config = dict(
    d_shared_expert=448,
    moe_layers=[0, 1, 2, 3, 4, 5, 6, 7, 8, 9, 10, 11],
    router_score='softmax',
    balance_bias=False,
    lr_router=0.000583,
    num_attention_heads=4,
    init_std_down=0.0,
    beta1=0.95,
    beta2=0.95,
    decay_shape='linear',
    final_lr_fraction=0.1,
)
Below are experts of layer 6 (counted from 0) of a mixture-of-experts language model. Rows are named router (the router's row for the expert), up (a neuron's input weights, with its number) and show model dimensions 64-127. Each number is 128 + 32 x the weight over its row's rms, rounded and kept within 0 to 255. Numbers have three digits each.
Before each expert's rows: "gets" lists some tokens that make up at least twice as much of what it gets as of all text; "mostly gets" lists some tokens that are sent to it at least half of the time. This comes from a sample of Wikipedia text that the model never trained on. Tokens count by the router's weight.

# expert 59
gets: " ", "en", "on", "er", "k", "ə"
mostly gets: "|---|---|---|---|\n", "ə", " billion", "oel", " Thompson", " Taylor"
router:154073110154098122076102173063123100145127133144098169140130123164111147131150096161111108135132096140173115156167095127061115131086137093105095169131164122185144104065117152147106169176126160
up0:167104095174139135081137149152118130074132105125155187095091155101149176116140144117143142157112143117059083160087136110159162116142169152136173135140146096130111201203108111123126147098120144
up1:164128167186098189116134030113213081130089093106095107105200177129107148114175205064131109123107171157059161157181136128110079125105173106207108068120147072150179171180175172147155152100057166
up2:120130160107103095130133118122115066085082108055180115125104139071187158160146151132114140116050094118098169114191136187141154155130148087114182134187106187104121130171133082163156062172183059
up3:128169149146124122115150126131106149105108090168148125095125137180171124106125168168122107145115150177163141128155220153123111151149157115102121129141122075128071139148088137130144135097126105
up4:095074115090080117155121154183138104100113123164158138079125129161141131066094165140153097128142111171155088127123144169126152116125167131086127101095023089087179147070136113169173150127142119
up5:136078100145133114112182134185121112118126149128150141088160157157079056120083161144096136107067164129103169092109111190077143119101193157139112132099117122069180183090087141098135089134126138
up6:082201118151172116120138158097104160164161124166175100090110108124121065114149128138153156126191122135121163123120124146183127059117099124142097176171130148120140158155083157111164104131082084
up7:090127149160136127138109159125195162131137103126136084066151121109060157092156140182185137179151178114177116122094132100134116115169094122124086091120140172141126123128121128126163173062147195
up8:164125131107115112152142071109132187101138134156161155110100134128134152119092155061099147126087100079122133108126143144088183133142180159143149103098082173099105126166104097105093086111084092
up9:123070139114133163237125111180108168179104078043129193152190175095119107163126126137147133114118105139116133162154115213127112167145160102130144084128135172139109123143140056098157105152142128
up10:102155150186135097137185152058099171102125099084204168106080130152074097155204170132163165166142080125093087080082141128137128110092144164158121125140085101180147186121150134112122132095104102
up11:113181113100136120179120107109129144129145141059157188171095136136092099146208143142196120151126089129139165157128086109104057118187115086124105138130140141163067087151080093123089073154160109
up12:135107129077165122101165115136122110095117165163134125164104121126073163126186086090111155149086132048101151121142195168145128122181140129103193069106136152172132106163106094125139113135126117
up13:118091120072136100128101124158112129109139140173165168129173157077063094161145146157059077156158165136141148109125100140104116170171184114165176136154119115109127156109074095109129080089169161
up14:098111126094099116111140085096188154138127089080117093140143151129125166077189150141074139188123182096074102144078139206105115104147112139176164083129123205134093071104168106121106122152168098
up15:122176210116112153126108126097079156136179165060161192088140156106141138138097118147188130116095120137085192131081128116118131118110188130094156095067134160139131082195096118132162110130145065
up16:132116120134079103096180148147171147202146139170149142081151108116107138117142132163157180120114196131054121162093132093131097074128041175120100109182073094148190120145149142065147135092146141
up17:050132121005154148144113115164121159132149138137166105165197119125091175125147126143115148174084117131128126125105151101116155097120123144110124129147152129130159101174156064113167094110125130
up18:118116097101111152115140073144158152129133105129133111091162172141089076101071148134133099163085159095083102136111115159157127164087068170132128177139108079176148135073111132154182173103161107
up19:095098098192116084109117176125169117120112070121157168111089161118164088156152116183153139148157162066127122174140076115121103144105110143177113127089131121061186221106138165047111135120137080
up20:096106083153066114114146156142114171144138170087127145091067181154099154112151106156095079105100156141131145047125161149095129110175125101078143185098153133112113154086144153133142169118160108
up21:108117183180100170136139157128096130133120124135122100160135149101156122087091182196141118199107089112118155171182125142171160167132138098126198115156144085121109176113147097136125123130125140
up22:118090207094092118167177163114103194126138146129123121105110154150135146123112078115076086142092161057119136101191155128094145039163151081072112163090110156098121090137074138125162176123134157
up23:112094144121196119143115133119107119128178155169170129113112133137084161095113098171104194129148130160108126138155208150094175162147127104103167089216101113118122061148174061116125121141144129
up24:122099192116118137120090129102164103183157094138123191119082153134179084148093111122150158128127107098132137093185098146152117170085179105171131130081147156117174139115155077109119149175077058
up25:061089092158130168178144182156083113120157116036112170144113154136189144163142144090135168148131109139139156139162102171106043097094141112155136133108138161148127085155143112130089134176123128
up26:124171161151178120181157135148127213190077162112147090147183105113187087149105134062124143097165167107138166076214172161146129101122141125127134098094127085120144102185099173115112083142099095
up27:157121151116154154096141114097117126164158178165052156129106147107123100060147159160088114111134152154120125090090129142075113130145109123098112140105150083129100074132082162142113138170142147
up28:068129112151177142154160138139179106111140095195122146105123132104119112097137116110091148171130108129061089098081106089168065136144130115176158150130042124176149169126096070083201151080099079
up29:156190128088137102159128105153207104121088072155175069094167159159104168114164182172115155137099181130161154119151126106124148072104156096151163150098113121063165117094125112130151101138177129
up30:121118157154116208150122080160133124134133117090140108141174136123149079130127126140104133109106117131130142155117167127181088075130106109136135076192145078161109095114134099109163121109146092
up31:130143131091123137125157061120128100144100122089127167097104122124169137140140122159157184160074099147142166079136144169127159126136182113069159111148112105130151115139168158146119062120154065
up32:103091083098188133150184094137085182071134112107158103115117137127115105122121106119121106127090107147097074166096088139159154111170078190164140211112132176171125171123174060139125162093149122
up33:112110131148109095167082056120131161106128162167156100139140128075107113124170125192129116090117097167142183183114143093102147105152129097132083110112101077133141163141182089089116087110080114
up34:113171143112163081168175118146108172072170164152169094146111118121098134122134105139184202151133159123146130125161141159147094080147083129120137084147078115124147091139124112127149138137094093
up35:110094133092101120143080100142137149112103124155172148127162125155106124136117180139087101146139105116157137215086133140127146129143061112133178157190136133111144107126172147165109109097155149
up36:163172085109124163096106068128168159155065051148153076137162167136100158117148145171133177171130159098128187100135126089160151108141168077092140157097177136144128173097157099077073145108156147
up37:131113073065139175143140082123118098149100102122118123137132124133103094148157132126200152186130166139147119175111139153121171136072149128104160140140169112110086118169191170158156040116179124
up38:115154097180116117177094175174182074143097070159045041102116136131177137088073142131172131121165105133143120109141111146137151156127110105104143160119169083088106177085157132113137117158116079
up39:192156121059158107113168103132129085087173127173144153172100115127150104104132116156061158143185123103145131110177102130106185134116100168139146111107118145105107140119202130130130090102181122
up40:086103113132172135142111112071159135194135121095137127109107163126079127104167127093157143079150128051083143107102112131096130136144150116127103130109168107169119146073152143095092144040155142
up41:155148146124132117114116124123137061175089149127080131143125144115157088131117110192141110121130209148122142169149166158159092122116076157169115124142147073165154076159116105142117125136157116
up42:165100098147119110159197146099132119141144118135092198133176121128155167125133115095182110090148126128125132131111125134184089117112101081158184097107120122161130161150167089115093096123128160
up43:100097086118087141114130118074118125093140135128161112154149162091081172110134110088056106125083108186127124146104149156115079124079130100123175129132123108198105146107141044125153070159116122
up44:069198171160098145127130121065150088144102142035139124130128192107132192111160127110137149090110153174167142054117118164141117098126150144162138095122154204121109160183123078151124141130154133
up45:115146070088085166127092144112112072073107107160127196099121114166116136104145187080136124156093183096111149126127111114138094070158133103126097130128147161088164144072088146109176099115124101
up46:086096110097164081136169152093148183140133145146186126091174124163163165119096097124103156078110116125163078110080117079082161170077078091159138222132095134126101151157126143127140123126098141
up47:125131110138177129077189187121126167178117109101122126122117128112146151105056099103172115152096096149115175152131220100102147090171117148166155080139117062159197185163115079124140138155096130
up48:170156083116151179105091089159135124113159099159072125131184144098130108129110099066169171137143161110166112156091109179139094144194124127173156118146108151180068100075106097103124095122081080
up49:166150174053099093156138185174102112092144121129127209145105166106127148148094142178106106111163106170116091140180139209097122121191120124078144118113121103157154130159160077098108096165159112
up50:129177131220108157132142174074193159119073146137114148082124152084089172130090117186177114100129110150180164101157106097118138161181113096125152090159123133171130166232133126121157165078137150
up51:118045060099184150145136053159203209090126155165158184125090159107117099124136116099166137121097154044128133164114126106134205161131093119176147163124154136097088131093153133136102084139162101
up52:126165172136114115144110149086161048111107161074084148127183185136155124135155171110154121100136116121130099131206118142096086147065121138144107048128135170105117109146175073139194119121132133
up53:170150147138155136148128083062159156182139074129146107069139130107139154098078090097153156112178096175135113142150133132133101074086156148157140121151143094164123170120127058088133152140105136
up54:047073135158160132105134167051106156065174170108133135114148116070050154109152101195151184148148084126093067175137155087126159051153105109140124151094156041177194103134139112158148125178137152
up55:087196127112096113128131157102103151102136143139124099106165129102102065117117142112081153176124119086188172108152107155136059080164056126149093135110118171172145122121157113125183098104162118
up56:125127108114111107168125117136124094138138131118088113101150131151106147133132183161136172124044145148084087119067152110130099124129165141147136178150090076119155122113075129086091124126081054
up57:151038159122131110101133152135086134178122040173136157079138158142094152136109152158177181132088152102127163146118122139115177109116122108116134157167121102159168156190129109133086144100083154
up58:144061160134125165082063161146102150110159127104160167112102121113106122124136143147117133121152112162143125143055124219088148054145123116182139135089137135123128107161135075097190120152105126
up59:110158058141196146090098135142121116187176154123146153132170144149147169125139152155191153093123100118123186157104069145124079138154136098176164157102140123153119095183148157086092162138111140
up60:142160145114217133155087132101194181167110150138079078119108125166122154107114119069178092164144136173157138135095134140091097138097101135178084114160144215146149172103161096120112104174137090
up61:192107108163123173143175181164140135172131112116107137124121210109133106127114143165184148144097110111157059132054138133136102160152152134100201125145137094162039151134198100112134122112135117
up62:152086144155147111163199058122126090171161105144182121105154183057176095155112144101147105122158067106102192185186118150134128097104094157143164159123067220151090076148197125106194131185119123
up63:136082146167136114106112126097130138137133088134124140045142136094131124118135113159140161074110151109101140229154188178110153114102131161138159114073095117125074155205113122123145133149132131
up64:183198161117120103127172154069135158153127188105147141116146153147140165150162110160175197081112149173142147156088196118129166124165149141085101111171144065121076142144129137111098093084128113
up65:082131181168128104148171122139094090138125108144121108083148157112095165171150168095067129094105113127124116144199126172135097157084013155166112117137164117120115144166132127123133132083098141
up66:096115146136101093101190090100161149106101060134155103037128112139148165115121107145127189103112116137116151095106122149136167092113124067110111153101123154142116146141121142134183134102136118
up67:138144145133141165177154112155090174158115166073134129124133136187132132155128110081205098138102174112111156108060142093074143153107171136139149158118073114078130150117149114134126150117127135
up68:080113115075157143120118138102095147105157121099148134113135118168121173104121086102151109135115149051148114178094198216107138085147098149091152182145083135093134130118099057131105166111103131
up69:136121089136122123165099130078119150052168176117126143101106139053115072124126096169141151147113151055131177099204183107147175089171108109179117100075108154062123190136110175170143145111160120
up70:077125137072124140156084107168132093142137117101226201083130175134118195189136127128128114179154124076118085130067073099126097182083074122132112159102094128124135083168155079187132121128130132
up71:124105153109161047068187117068135119076108131145111124094163135149084125072125098153126155165074190070149201093164083110109140027085064154157123139112054124110186078099148152141148164082101136
up72:131094134160127174151148154208162134113099155146123114168091129091145148161104134093171141136128118119157089129185119130161121074131138143164118105117146137145050065127143147103098112091086096
up73:148117108117126113154096141118143124151111124127163099108130170166142181133113173101129107178083151115165159134131108142143080110123113089094121159139106051128093126113150097164086171167147062
up74:172090140099121106113198100108125087140142125123119128099191175123134091140086125073156160048086142145143170120160138111135132114122139168097119165174140124078105156132111074127160129220101110
up75:116133074106102143122138093152131172106125120163181102112090141129119117128164092091134084185175116182201122142067127108098094110119101138064143113158109148143114118102137108132109090108156109
up76:161150169173195101079113128129138070166111045120162125086095134119129131119139162172161120211116169135091118127168136103126152141132178105139125103048142148118081118181149186143104156119079133
up77:135075116084125127131083164164082160050140074090110152105172147123088153076155148086131089076139120102161171091136128133089138066173146112111130198137125118119121126134100128129110179204122097
up78:143124163035125104134112043108100126137133098133091115085144137114176095130160127091125114148135162088125186119105138118126148181142110110163122043091105169105087100141143109156165124141124172
up79:133157102143163114126088166091123165119189143133138130129108123111141253106119124159103134097096178048104137144123132107119131050146098067110170168108106104081083097185149114133202126162129113
up80:118109142127110091155188151155181169074152142071138169097085203102111185127205144194135173118108113114158107077119077131153132097158131161206173120107098152158062095092118165117183137102084098
up81:121134126132149133075068126105111139128096090163106087097102121154088087129164106180149182150107152101088132196101204136139150131112142115130081143104134110156148137134097127107093131127134126
up82:106215146111152127109133095156160125151116094158092150070143112132153099138059110146133142192106106147157099116073135095169153155152099086221121071097129130109153150065068168050133094093153105
up83:131176117087145094149155086158126092099129134123183130159096115146077087117111173123071212095050147120125114137121131103124109130157093107133144188090104163116096112146101143132180165196112139
up84:115100129109163065100138077078165145106145104151103123084143125173128136153069120100166148194130119090098121120131154118172161095111108147175123140139114108087182200128161147058132129138152131
up85:108158135101198160097183144129136102109165138159117154126147135155123124165147137090087151114139169167132119086100105132101117107097092126089124203140091089131118151138144132123068145080113134
up86:150080109092124135063073122070192168101129064136151113104135112177111114143178162203157136147167115134178105170157117072139160138133099101229125142088151121146118109146130140034151126136163153
up87:108105132143135169175169103132152159162147120155149127094145153125126149112050101187117117091160134063082165116121100149092092135103146080106139120106143135172126107105098147197160074131162082
up88:123098121069156105125127138117081118074181128145200088107191129076058147084125129134110177108084131118138163144167092097097108126160110158131136180213135118137098169135100172145101087151083133
up89:102079100107149149074080132182105145108133084137146119083090118164158179095140153128081074181147106118144149083152154096065148069137157175080174101140090120118155085100155135108134140084134097
up90:173077086137114145146150123177100116196114098116141119171160138115159160129143082106114103105118100158122093130125187140078120159110155161133174136100122082115098090157125124115145085169109137
up91:094131142137117116155103126102147105113095098096088139134148146117137116100129078146165074075107088125076088146127088149087120046112167124088129091174138201145143092152144136159141104135171124
up92:136161100170146149127135161138104093099129155130140157141179142148177120076124148151111187131119104182128146127094102129135139124109142121147141080091121115112139092109112162149129121119178126
up93:120074138100093166110207153159105094148167211133140147161142214133153163135168133137132116107149100121083069134139181172159154164095111153132136078173129173149136169152163137148118130081071067
up94:089141119123131144097112169172181097197159067195183191179087156111062084183159103150142085143134103101111094090129095126168140141152162111114121147071101125126182156085166108166125164132170158
up95:140152104081181077131109141125138168122145073132189170123080151197081157155126095117133183096076156112137177064130134158087108112232162072133146163117120158178139189147114167165156169118129169
up96:120039091146121151144195123105159140079121124109164153107118139206090108128098128112161093126092134165142148083150092134158113111118111125118175133191089110172168149101115080106111127096098099
up97:136167131126106114084125137122119092067102095136084123124078134138067132127135177132062123133181121123083154136109136096086169182153126049147158187143131184156140089087138135085090092052180109
up98:122104118104129169160181077153131118047154121153147148096183198140114141102161112137118181123088194085116130080104128152132123083191075095118167175158065172090113179113100093149118084078108140
up99:177077182097108143085139073118112127084110134099164158137181169190138239145162184123109109145125163126134103168154131169123142150129120115094119163111145113111103135162083071128147117142156138
up100:147110135170140156107109129162070135127110118067173163089107176050105135102184160193133092117188163121057174107105151150139135146064137163101113117197141126151136108147160111056161093142093090
up101:142101155117141118151137160134124129079156103125126147167123163132117182136180096098145106076123131140115165133157135140156138163145144127161160123120121114134164120135137073117114172108127120
up102:092104097138131185137077142112150173177128060153132173165143148110172117132077076123146103140135110138123139166107131109150178138183150140130155094155111144132095168111189097119096119170059147
up103:139141123147120182127131113103126133127111130158125151086107178106153132152149134170078190180126096158147093132122136227113123120096103107177141136101122197127129144145110091132134183123123099
up104:149102077124161146124143143122200050057186146120132147126137171120145147178113130091160138063076105140123116151161146121128106127114123148172118151120154088117149108179105160114216078106085120
up105:104144101087100159113138133157182159132112160126136114176168180100124172158118126083098077138100164129175142075128147099214181120152161115099099124148163103115120196102131102157113099173069106
up106:139163117156129143176082118111111145114104152089139136179121138102078094155142119105170124135139101108141131111049110111195128144084126147142111133115110073142144131127126122102119090104087125
up107:185132089142107166147174138156093139102106105151114157136113126159119057094108125108095133086154139097127147133102165179144113065169155172190172164121126151135160142116120092140138084086089154
up108:104090137136147104099118140103088103138197107145158156120125160086176143146062132102126197117145091127132105089152156133119140123175156104132138135136122115172069141147205164181155125131146188
up109:097109110130225186107073126096171183160137103166081090107211147065182139100089135082121185094162149119067150112140106133154096135118141074146164076057070081129104112112171098117186134145169152
up110:148095179163127127134135127167119120165113142122114121105183151139148067138172174196160119156130155141130138116149103164140122083070173121135124070163170149105034096131214136156061139097215088
up111:139152099071144066141094093155157163097112133083144145098121116109137071082135110084126167110132109106103112114120138121082091134183049134176113117190143139080112094124118096158151115153103104
up112:085136137069151111138133135111130105136091123134096098102148144174137107124119167165137171098140235132033118118139087106118128123142102147089131150156126090136105156111120163181121157149054162
up113:130133115189092140158183042091089148100113069079156113144155088142089123141161240124169145184090133152108076088128128155180112140088158168174154139124129090121157151116115101176084114073139138
up114:091139172144114170129111149123056089166152166120154182131088129107163085155050156143178084106074063159121144094130150142216120161138117141134163106078046060144216094094167145165150137153119116
up115:127149141129105142135097145121104136179142131129113122089123124141127138103127143086158115206082120136132108058086113152189134118176183144136134125203150136111170196098191126124083106063109120
up116:108187122106151156099080147091111071070078088106118090079124119052141132139118178129111164106193134137086147128127133145164191133142114102103121146162174142123127097104104143163058136141148181
up117:088122091115165121112164176162079146054173117108122129145122134131129190064126113104137169092110169071128100122097137188138135075077084145132114119116062207129103141117122092148105134145126154
up118:134092133134094109140128119111091139142140138139098063155123113171099105144156096168160197159076191127065114158137108143123098112168159091124132124161142188151152177083068137063156160120127152
up119:158169143161136191179116108130112077142061140074104093120146161129143137146178141110124183137100079185131113159169094195170083116112134110157139170152112112157104152113100079157119086150108079
up120:117120119111109072139102091179129194172157089156125151099145171098139153118103100148046129160134106131098140110134178106173163130115135113153130116131079137147127125180186176082116175142135171
up121:128098090075175062127111090131148119147101161089167166164110143177166100161145151147161123159112147078085130160076108099155135139121132105162113082156125148089124096166143117090087169117148128
up122:192159121147142160177126117089172054098177146146122122092087123082091078056138090130127134088153122116120090154150158100113076194116121162138114102132119115117133143106096110162124132109077100
up123:162073087157098128102146119082230104144154151099137105071224140131135149122198112133187145103086154152106150165158139090107080149073093109214116100132144075147073090121131187154156122053141110
up124:172118157153135101153167088101129102132143161122119082094103159147096124138160109157112135128092121115129077154120152127081171137115171080131163153185130133114102155139156127128148067090172157
up125:134125136080179130079102064093167148112170141151069168126125167113178189115138129112096132131086134148061097177118105163062116106116137070124161126145133147142120113222158163190145134107149092
up126:104146182143123204105108123098137138198148160161125104185094143151099158135125135152196166127155124078114134108171115099184093124115122160101138171204157103118139110118170184090118131141165130
up127:077096139093138178051125200153108109137116135143160135126073141157176113091084156140135123116134164155067119166087162124124128045110188114118157132130131049145149150108146164086150160175133078
up128:113083095132150106133119119156106150112111102146144188108195166190163105171149121083123098194120111148105139190099140119137176103097076104167151141154132182129175129159140090154119115102104167
up129:132058168126060104101121145099114150129146144144131144180162153082098119156129125154106131087153102167110098138128100158132164148144145113088152169162125094154101127099106070177153081130166097
up130:102134131128088125141147091100112059148072185153136141120141198138128091146106121170158141147126059186146200074129108117180154130107157105133172117191093128169149076109100124133119110177133146
up131:046171062100143155106130200179102143112142133113127145104161134072105096172121121124139150110106151117134196188125131143127081138138133094081159144154114091121064141141156134145089121104122098
up132:080141082079181152128131078163135116050114078111173150131125135034105147142154128159123114110078142101142155100189117134169098136195135124137124128166148184117144099111131140111192125122121137
up133:147137086100150101181115160206145144089204118169198126155119145128088109120112139052166101131121109049135143179081108173131087092135103121188166128087177124169151128174167142142148143090102120
up134:141164139164135153109085126126172115089093150162196136168213180139086136069124153090080141082143123107134172150158127158105152134130142101095124141144135116154106129138183155094081183143170144
up135:141108165088130138122156083062119135098115160094226104094188158127122147090101165132101159105148140163115169129116115156171118145166135159130202201122141117132070115159133114127148079122125085
up136:080154143158153118073104186146175092167111077122112128160066107102140135143073138135115110129099176155138131145140080159114124079172100138153148161175103168152140103055121068043103171173144148
up137:157130180068124068142200062086176123075148152123141165114169121131081086105113104090145117149089152140095150106219133123147078084115126185128122130053091172110133116104115109129176148154085142
up138:113163146142150140142112149140226107131077074144102137123146186118121137115111168097129126167155172171069104179199191145124135161148094129148090134105127103101091101144168130161096130129126108
up139:120130074097138158246094081146114156114110085199201075136127136137174136152115163166130087178132140141170132158141174124128142127119093080097135129128103151127138156128077131134126130134142130
up140:119145170126122100125128084116145106150114151127120143110111118104171115143158108160167104111123128170149110158100118159121148164181189094121138112130119077143133141189157105109142139091079139
up141:119101140151139096093207157162084055126146160114154102145098132099080137105117131130072175158120122102096116101138102147117168076109070118190121127144109086143141095121139145113164147117128099
up142:087124052104139114172161137152151172142145112120172109164100134134102170101129124135104103104119141103139123104141150120109092180133112151105158173166061106101088166124120134084152118092142115
up143:174083120120172097111097132127137141151157116154070093070160142202134067105124110139162104147096151130143161171118102131061085096110123119091126116093127076152090106155150096151079103125143129
up144:105138111108135123183123119078184117163147104092106097157099135204146139130181124137174170144100139112139144112092109153123127049106100137095156183181113071114130073122089128157066063102090108
up145:149101160166151140176090186123117156181124119128106102106114152148124116168142074131127154077172185160133144186114107182159164103134174145158099142166107133151146090060164187084138141125116126
up146:148111138096125170126137150073162104116109123134199130122132205115124154058093155152170141103121171110088182094113137179187116115165100128135201137139082103124047107144130096090117120102131076
up147:165121095132185101121131132139150069137157058138158160115119140150172138108142200104110149179131187103139079064124095116126128133081060143190156130143113147100183165132137182145170096154131115
up148:138080192092115171134111125127127117105158141092138174106165117107178103117168176161088128201102160181131150115067097078144127108170109092117096133153141130138131121120112149161137090117153137
up149:148140151077090166132150090096134125091152118120199136083179219112139121090152144151126164113126153105081145128089161163158114118167116168125181135121082156109137123133099107126115128128126111
up150:125132156083177125079108055167160138193183084119151141080106152172185151118093173108133135176155198136145088151102119176131106067107127123163139150109078107149153167097180196144140118100131092
up151:144101050127155151136038152142072126098119131126077078140104157147171159138136155137147132125092171132124154115115102149139134078144158138102135108193140111115071160106158092114101143092103109
up152:163166151096159102105161165162163142148105161091140098155172159153138149096105139153184168125142152184154106107092104137150116151162105133184164098116056113154110154074127180127107189136069129
up153:117097126138100129131042181095136126131172148135169154119119148141098166125119114106104125113130133211174171091136124130122118114161091111134122136164124083117148172174111106142106168110102108
up154:089158144102145091111142148133063134146164127103144107125136104102086066149179131149211095130069165177129107126084099120150110120113157089148123109176132149117156136166086143025144152097138176
up155:159134154089180089145158154168117117163160125131095098183194148108076117136072141185103086114069182151145087156046147194127106128162145164145118128114128229106155094127132128126154140138117114
up156:117169095113199198129172110139128112129147103154198087132153156056087072131089156129154108151102083112152096159099191137193122140130154090149134157157118109173095160129165150036090105106139073
up157:118121101023134136129089104146111131166106119124132197160090137130149139107094150166088115165107144105120054173150144130121081159088106121144156137068114047066102159125155136067129126117118096
up158:113153158113101171093108074127136143157097117116179171155199183118109111085165131092136098164155140116124144157152135119132130069148139119141118094118131140130071065182148138132143134113162126
up159:127155118091129105072091153126111115139200124156088106156128127124044172190133099140125086110118126165065135155082113104140146109122101139103120148199145134110146140130110116117186126117128121